{"n_layer": 14, "d_model": 512, "n_experts": 48, "experts_per_token": 2, "d_expert": 192, "d_shared_expert": 0, "activation": "swiglu", "moe_layers": [1, 3, 5, 7, 9, 11, 13], "router_score": "softmax", "normalize_top_k": true, "routed_scale": 1.5, "balance_loss": 0.0115, "balance_bias": false, "router_z_loss": 0.001, "router_bias": true, "init_std_router": 0.00651, "lr_router": 0.000672, "vocab_size": 8192, "norm": "rmsnorm", "norm_eps": 1e-06, "tie_embeddings": false, "optimizer": "muon", "lr": 0.00916, "beta1": 0.93, "grad_clip": 1.0, "batch_tokens": 131072, "seq_len": 1024, "train_tokens": 578800000, "steps": 4416, "dataset": "wikipedia_en"}
Below are experts of layer 11 (counted from 0) of a mixture-of-experts language model. Rows are named router (the router's row for the expert), gate (a neuron's input weights, with its number), up (a neuron's input weights, with its number) and show model dimensions 384-415. Each number is 500 + 50 x the weight over its row's rms, rounded and kept within 0 to 999. Numbers have three digits each.
After each expert's rows: a language model's description of what the expert responds to. This comes from a sample of Wikipedia text that the model never trained on.

# expert 32
router:489531466472569497508448473457525506473401463456404442532538529437488385512599477396569492458504
gate0:503455445503454511452587431648513541553494549534542484465426451463611467519554412393466590573520
up0:498630467424486568381467554472576538500486443483505491498379461552488544566530506547483507542482
gate1:448513439588391434476498524544382479434531491581575511527563497586517420405541530532498489472591
up1:479457404457509465514402564535444467560480548575593500599493477457467476557465484584644523592512
gate2:423478486523531578628497417464533428541617492476518475475451578548478526533522583415542436548500
up2:343465512530466491460400526368507501480588517502484458499523589567526525416633406464541458601546
gate3:496501570522473561473529454512577413516473507505482392535476506414493465462562558521469509480507
up3:499523520578544578581414512543482490478542531511535538471467441535496545479593554527469477508575
Indefinite articles. The articles a, an, A, including A starting one-line bio descriptions like Australian-American, plus another, one, first.

# expert 1
router:526529459512520510589384480400562415578503509538446452454536524516470555483490449404550544492474
gate0:476527546492537511508459579522547501401590473530564439465544486525446436452412512473595522494484
up0:449531511512578516564502533447520528531515408470560532465545477498535471523481537541544564505499
gate1:423504472438478477397455574496555495426605533435545511566473491543488508389538557609492518486488
up1:454477576435515534410631594618428415505431529467490608514492410455545535479432586500550542436519
gate2:485489539568485458455448457407469514511530451439413478446531577482479439531528460487480557546503
up2:452471598611492484432543498482551485557467487519520503526444527528492584538537433548466569566495
gate3:435566590487507558387550549386494522454531430578446555465413515455417497495487480520533661525498
up3:495498505537566381455460540504487473436430451539608504420542450531516457458499480553461543498502
Line breaks after rows. Line breaks and paragraph breaks ending table rows, list items, headings or sentences, such as the newline after a closing pipe or after "==Recording==".

# expert 20
router:537492489631557544506538528464535440436433580589429507427504525503509552490543510431559495435475
gate0:495474437559503515535524498445519569482481470485421495486504585518550570487540499594536535472397
up0:504434577453499482455507493468490514464537509471532545645495488558463424446580449494532508388501
gate1:527407500544486514479527488447506537470542631539450464515500519509496486520490440503491403500463
up1:390473525463578557501530447443479437485433476478384542561516624503485501486519539464573396411546
gate2:453492550491542504537546461548525464447506524527523550483590504490457534488476442524480437447616
up2:485559464459499494529580539468500479483375440482605477569461456472533499484422616412555538502513
gate3:569475512508515475412525492464521490550509504491593546482524515428485548451643537501569571466515
up3:466357489565479628461439533482513459527543600437398565473458480499439467483554408457518578447501
Line-start list markers. Table pipes and list dashes at the start of lines in tables and lists, plus some commas, periods and in.

# expert 13
router:518534463542477487488422479444542455519505533501472448420595421526594514527590527471487471458487
gate0:471582661502512456500468431480524471459404514504453430529568477490562542510521442568539506478456
up0:398504479470515520531537393576482523530432463456478485421397492570573475463493441466561557414465
gate1:548477621584502506478445472503443443542376472474454479524419488518528497525465488562605534467546
up1:516510492543448519512458549432553508507591397517357526530445464490536539512571500482481552510424
gate2:554453476572485500418462545574461506590623501421434542513484441545437533543400495520462509538453
up2:543509488450504540497534568553525489464527620520543470455457450517556566435569510531457423563553
gate3:563470585643510461480457454450456460512556474433526447519460524587393477460504559531521543448384
up3:483560526492453514508545488556476500493531491538448533513396405483524445551425516474531575411482
Asian names and scripts. Pieces of romanized Japanese, Chinese or Vietnamese words and names, raw CJK byte tokens, "comp", and empty cells in sports tables.

# expert 38
router:535560465535485554574471528525478486486428468491486511447511465551516475428485447524496546499345
gate0:531480469589480576465593442364493542544440448502439472519523404478475523520556389471452553503531
up0:484443512526456463444481568495510456544401493509472413490544421505604596460532471436471528496465
gate1:517566521389465590641533468498479523448421465440405606525435545529550468459484578521530406548596
up1:477537500612476477539511476498472465461514556586581475497526342498499453530440426479504478467506
gate2:565457549591529557518415585585563501521457521395400490501505498577422504543496488455528552470513
up2:416516582429531528502451469516591612496569435538494498446508580554513474519514431441590595409542
gate3:490541537458541518501516468476510538607507527455469475530486537447488483576528500501561468537557
up3:463544510485491419595404492502431475475457416451495472510519487467443508490485641473485473476560
South Asian, Arabic names. Syllable pieces inside Indian, Bangladeshi, Arabic and Turkish personal names in cast and candidate lists, such as Bh, Kh, Rah(man), Kumar.

# expert 45
router:496565476545508423455458548451443473489539508514473432516481460625495467417631497428550543396494
gate0:552573486465415528520462425496484505463517476493480476479419501514481447466520545471571575429574
up0:491513541556450494455523473432642492461527446476466552510457483438533513414576496447478534438507
gate1:513559484519493442527431518574458533474534535430513532466519530512526472488508475516473527497593
up1:485528612490538462480533426536533553515499530475477540533491553491466449419513462539522521524489
gate2:486480570508467494505572484494485495481443381459474452491478474589523607564524525403479475491607
up2:419455380591456494515438571473586414521510522494497529529389529476620479457511478540480450450530
gate3:453507473510409517445535508494407519518501490578547428455426522473474442528511420495586498494554
up3:542469439574492544449453494402582359462467478579513485496479501433372520467538499411488526546478
Mid-word verb stems. Middle pieces of verbs and nouns just before endings like -ed or -ing, such as conce, surviv, contribut, "cons-ci-ence", "su-pplies".

# expert 12
router:620471406503640454552419519541564472475491419581501465432499542455420503478506430497492526491527
gate0:505519472543460512440453496536474488501511516509532513522557518470461554547460411580472539510511
up0:359496564506482446506512487479498500551450422527588578611524515519576527447587512499580428458417
gate1:511494526484491541604482592420506540524441474522524479474523449476563452489450511497441461489475
up1:540420521500489519447529456480506607473424490477447440478400506477456493470588579465572539496516
gate2:543527554544516516393524472568436442421464487553540404511460505436531421498408452427521427491443
up2:461405517472567506570570555572483458516544427500476498489463574544582482506531556566455535511454
gate3:455573526520526487415452471543410554519509524475448515539500439529531532437420534497445510544500
up3:498467576559574581501502441497376398441505469489492465549480481502526589476460531547499539441489
Country and category names. Country or region names ending a phrase, e.g. United States, South Africa, Japan, in release tables and lists, plus closing parentheses.

# expert 16
router:599521427492589487467430597391479518506527447573489463481511607483460496435575509453542458456480
gate0:496493467460509465487514519430591483491451460495432522451577501476543528515530502460501521510465
up0:483529568469448520502475527494437481416433489520423466503495449541466511538456466428545466498489
gate1:448431523586433488457445496530457498479458439599502535539433589384470530428555545426522499425398
up1:355439480478546507520575418490566563482601465550544595518556518506466519425528484524413477543498
gate2:509526580507475388549452563478498536474510421531521560548489508559547544473579499434496465491566
up2:479493503596457587509579531527483470480527564441471573513469474534516521497654562531463443494485
gate3:431492547609492532527417516456528553436487495511508580482506484407523503470544546526565403383439
up3:587485477503498512519538554430421478428404524508435503492501456547558527566530631497441482452598
Place and university names. Word pieces completing city or institution names, e.g. -burg, -ville, Basel, Valparaiso University, Chicago, in addresses and lists.

# expert 21
router:466517454499542488575506482471485443517484410528453483472507574491495448409484416479579471481478
gate0:566468513458484477535480556586524402545515548546420483496442574469571426464505395479566468525535
up0:482501556513420477489500419541501559560455497549546518516554476572575430560572560422484479552492
gate1:542554473527467541498632465462539476459499526540447526524462480536521485526473557454475617450461
up1:478534517499522594522575586515543481479474557513508507477457371660489458461496491564490470483499
gate2:448450488532497595504492488598462400524534543496401592479517510490537371444540550496485457502507
up2:546466534424471509487540445514526420433514473484570528510434486461478569410509534524370488542483
gate3:396584506568494468430513511390515554535464431503572477471469507487407587554443510619486463440471
up3:469526512524394462480500508430474526478458460463564403528469442488482469530520472625460519503452
Prepositions of and on. Prepositions, mostly of, to, at, on, from, by, often in titles like "Princess of Wales" or sentence-initial "On March 16".

# expert 7
router:474524438491564463540472517452513389557529491450396482458546564473548513478593416419482523450438
gate0:571474487514630586562557546422510458499558459468409496512475538494532476560507558496461546473503
up0:513381452489456440508536516538519566420545577547568511487468521466586578504574583521475526574481
gate1:463400516526582561459476462572529500384466433541516502413451485513465495483554536464514541458513
up1:432418484497531505529492542533431373562508519541439476493499591499528507565488475462569531426462
gate2:560448525492464505562491469476529473449501511509438454546539514534504456559536552486453479523481
up2:536422459493470512471515430410433457506500552495550451548441459406485503558557588539428586520531
gate3:602516416564558428607535424459506529474540454538437618492552671609464448447607527438575526556522
up3:545500530510395505494512434545476482552563449502446525477409594494557396530500468482519516440465
Opening quotes and brackets. Opening quotation marks, parentheses, square brackets and LaTeX symbols that introduce a name, translation, abbreviation or citation tag.

# expert 24
router:505528518447521539550517521461507503504478555505475505512557541469499451503525433481567508464515
gate0:519443482482461543499466502455444488517547490507476447467538511479496512642481624397433578576426
up0:483431606450471568500537430493528450441480551508439448532525454531625487493454497476480536511434
gate1:457530465455399514505488529505588550440540576460534576549437524589503470523500471441515624450468
up1:470457604504491552556516475565510541442441470470429446580491615526515481458456616429489468517544
gate2:501384522459521413507519454507551610577474541478561542482474459476466527491502448482380499497516
up2:534527452453538494425432575512489406504475509493432471416520500551527500407432448536510609507510
gate3:451560484522521531556441517559616565551503496434474537490403569495433391492515535452535462486412
up3:468557483609484422545520426432502520501452511579467550460475560464489504453498463538451575513525
Taxonomy and measurement notation. Colons in infobox fields like Order: or Clade:, unit and coordinate pieces like km, °, ′, and years in data.

# expert 30
router:532568393456622519463565552438531426496507511488441452467504515544558528442537495450555588515452
gate0:456608494490560471401468525598497542486494475534518445459343447485546473385450489518509551561403
up0:496506474547463396499405543407456459485489448489426550433476652514585517565486537545568562573481
gate1:552574538470520558382469480476541488486451567440582582480547419556502492668548479466575485536537
up1:498443591449547488555511509556503528549447512448529437580447539464465448511586566529508523485531
gate2:455480481471661531532465511460532513535564469487476545539485565490567447520486465437473488442418
up2:452507434562529499467462492523583530509512448515445501490530537437526476597535508445521480535485
gate3:413462481508420504561611561535534551536530473516506575497540465416467552480550485447500552524525
up3:436521525598479558444515450389471494567550559557514556467531567506494519532559499510559526455504
Romance diacritics, table dashes. Pieces of Spanish, French and Portuguese names with accents, such as Cru(z), Gonz-á-lez, lo, Gi, plus apostrophes and table-divider dashes.

# expert 17
router:503529442491526433611536516536564447514463520479396377446481483511534555435488446501575601499386
gate0:477583474516474497602459489417555543476501494443474443529530508570533554459447508477544455535567
up0:566515547612490520557577490561518519509469536426513504391498532534389524489530496460431485501513
gate1:491482519425553521517468535603453529502476471493510486450433557527580495575489495575606576567498
up1:452521651497512493341472538459539478457500528508589578510528431497475422406449433557470491531444
gate2:513515448437429545559502440476388466430458528512458468563516459540442551488513511421473478456513
up2:515555613474536436471578546554550496400469538513559542487574535547505629499474459433497465538537
gate3:510571477453465543410552517465528402515423533495541483516508487578522655428523533434535541515393
up3:433465553516582544396395618518534500471506514486560457475473471520388444537419441524438478521491
Periods and decimal points. Sentence-final periods and decimal points inside numbers such as 0.92 or 41.900, plus en dashes in year ranges and minus signs.

# expert 14
router:583520421544588445559553530457502531549440472594517378483484531520533447544550466484593513427429
gate0:440453465474537501477518523468504530471486568565401512517459525543440539565564457482514478489545
up0:490469578492534535548479566587624565489484661552403553457452451577491492555399598576417434563400
gate1:490507540496517484426494455450564575547486418527519508415479583415470535458549453492444527546561
up1:399471456471488447528422504441476370422471537445510520520552491430515589488458532538426488583550
gate2:455569415612437462555468495537503560546501604463520506479427572495552447379513571525563505482441
up2:512450486571428469520540533425439593421525462536498408543516504435446470490492550484496473529488
gate3:482472448489497447476379465500481542502507531374437507490508464519553490466502553519510577505488
up3:569438532586505451501497500504490464400466518432565546420493465448473573583528496529596461551487
Profession and kinship stems. Word stems for arts, scholarship and family roles in biographies and film text, like biograph(er), psych, novel, director, grand(father).

# expert 23
router:612569409600538443539484521458591476475501427632482466439499512592444493460510417445543495497339
gate0:530509516512474509503516478488492438589461421514545468593486518431444516485526396467579552536533
up0:543486526503570499556452523511514477399552499585466486512512580446536527550513399496536457515535
gate1:476557426472520557484502520509548453440475382494580496501447542500479597476624482458452577579484
up1:488528479526557485476481467401482553544480478536524492553505544440527514499514512584413495473526
gate2:531383466523528521512476554413592507568553532524594485558439561405476492511434502536452540514497
up2:481524523562502465571452535445558478574477549531467429523486506496523508432482507545498556408456
gate3:481431439523477532421513487520486583519534441379495500407389545595483581535535438509574531440525
up3:451433537475430625622477558410543613431536501539503619443429522465457519434596515427470470571526
Before personal names. Tokens right before a person's name in lists and results tables, such as row pipes, list dashes, by, and given names like John, Daniel.

# expert 43
router:567483461442512460515441546488542523462462521580466520445536577496605505513554365441584492498435
gate0:455504472464411569507496542442510478502621487478590540465549537523560421460538526484552464517500
up0:574510518563571508541477517472493478536568452570502462488523511524590423438489553607556556454501
gate1:586395458526579530451452475406464424480426538541451480543543480527508534419495413566573543502506
up1:378502599412526491453555497446559449524622421454496441548512449519531591441527504550473469425485
gate2:466453471603457498581519548488436462527610659573488436507421491493496574462490585450506451491546
up2:553557570557512476474527506535494541451504505506511575532595530510507450571485441457523518546460
gate3:544455412327476595587478532515492435513477518418563431482500604508527531600580508426554480525528
up3:504407450445557470493440477519636451541567538457508544545466488519525492541496490618530530503602
Section headers and infobox. Heading equals signs, paragraph breaks before headings, and infobox field labels like Coordinates, Website, Personal information, Order, Clade.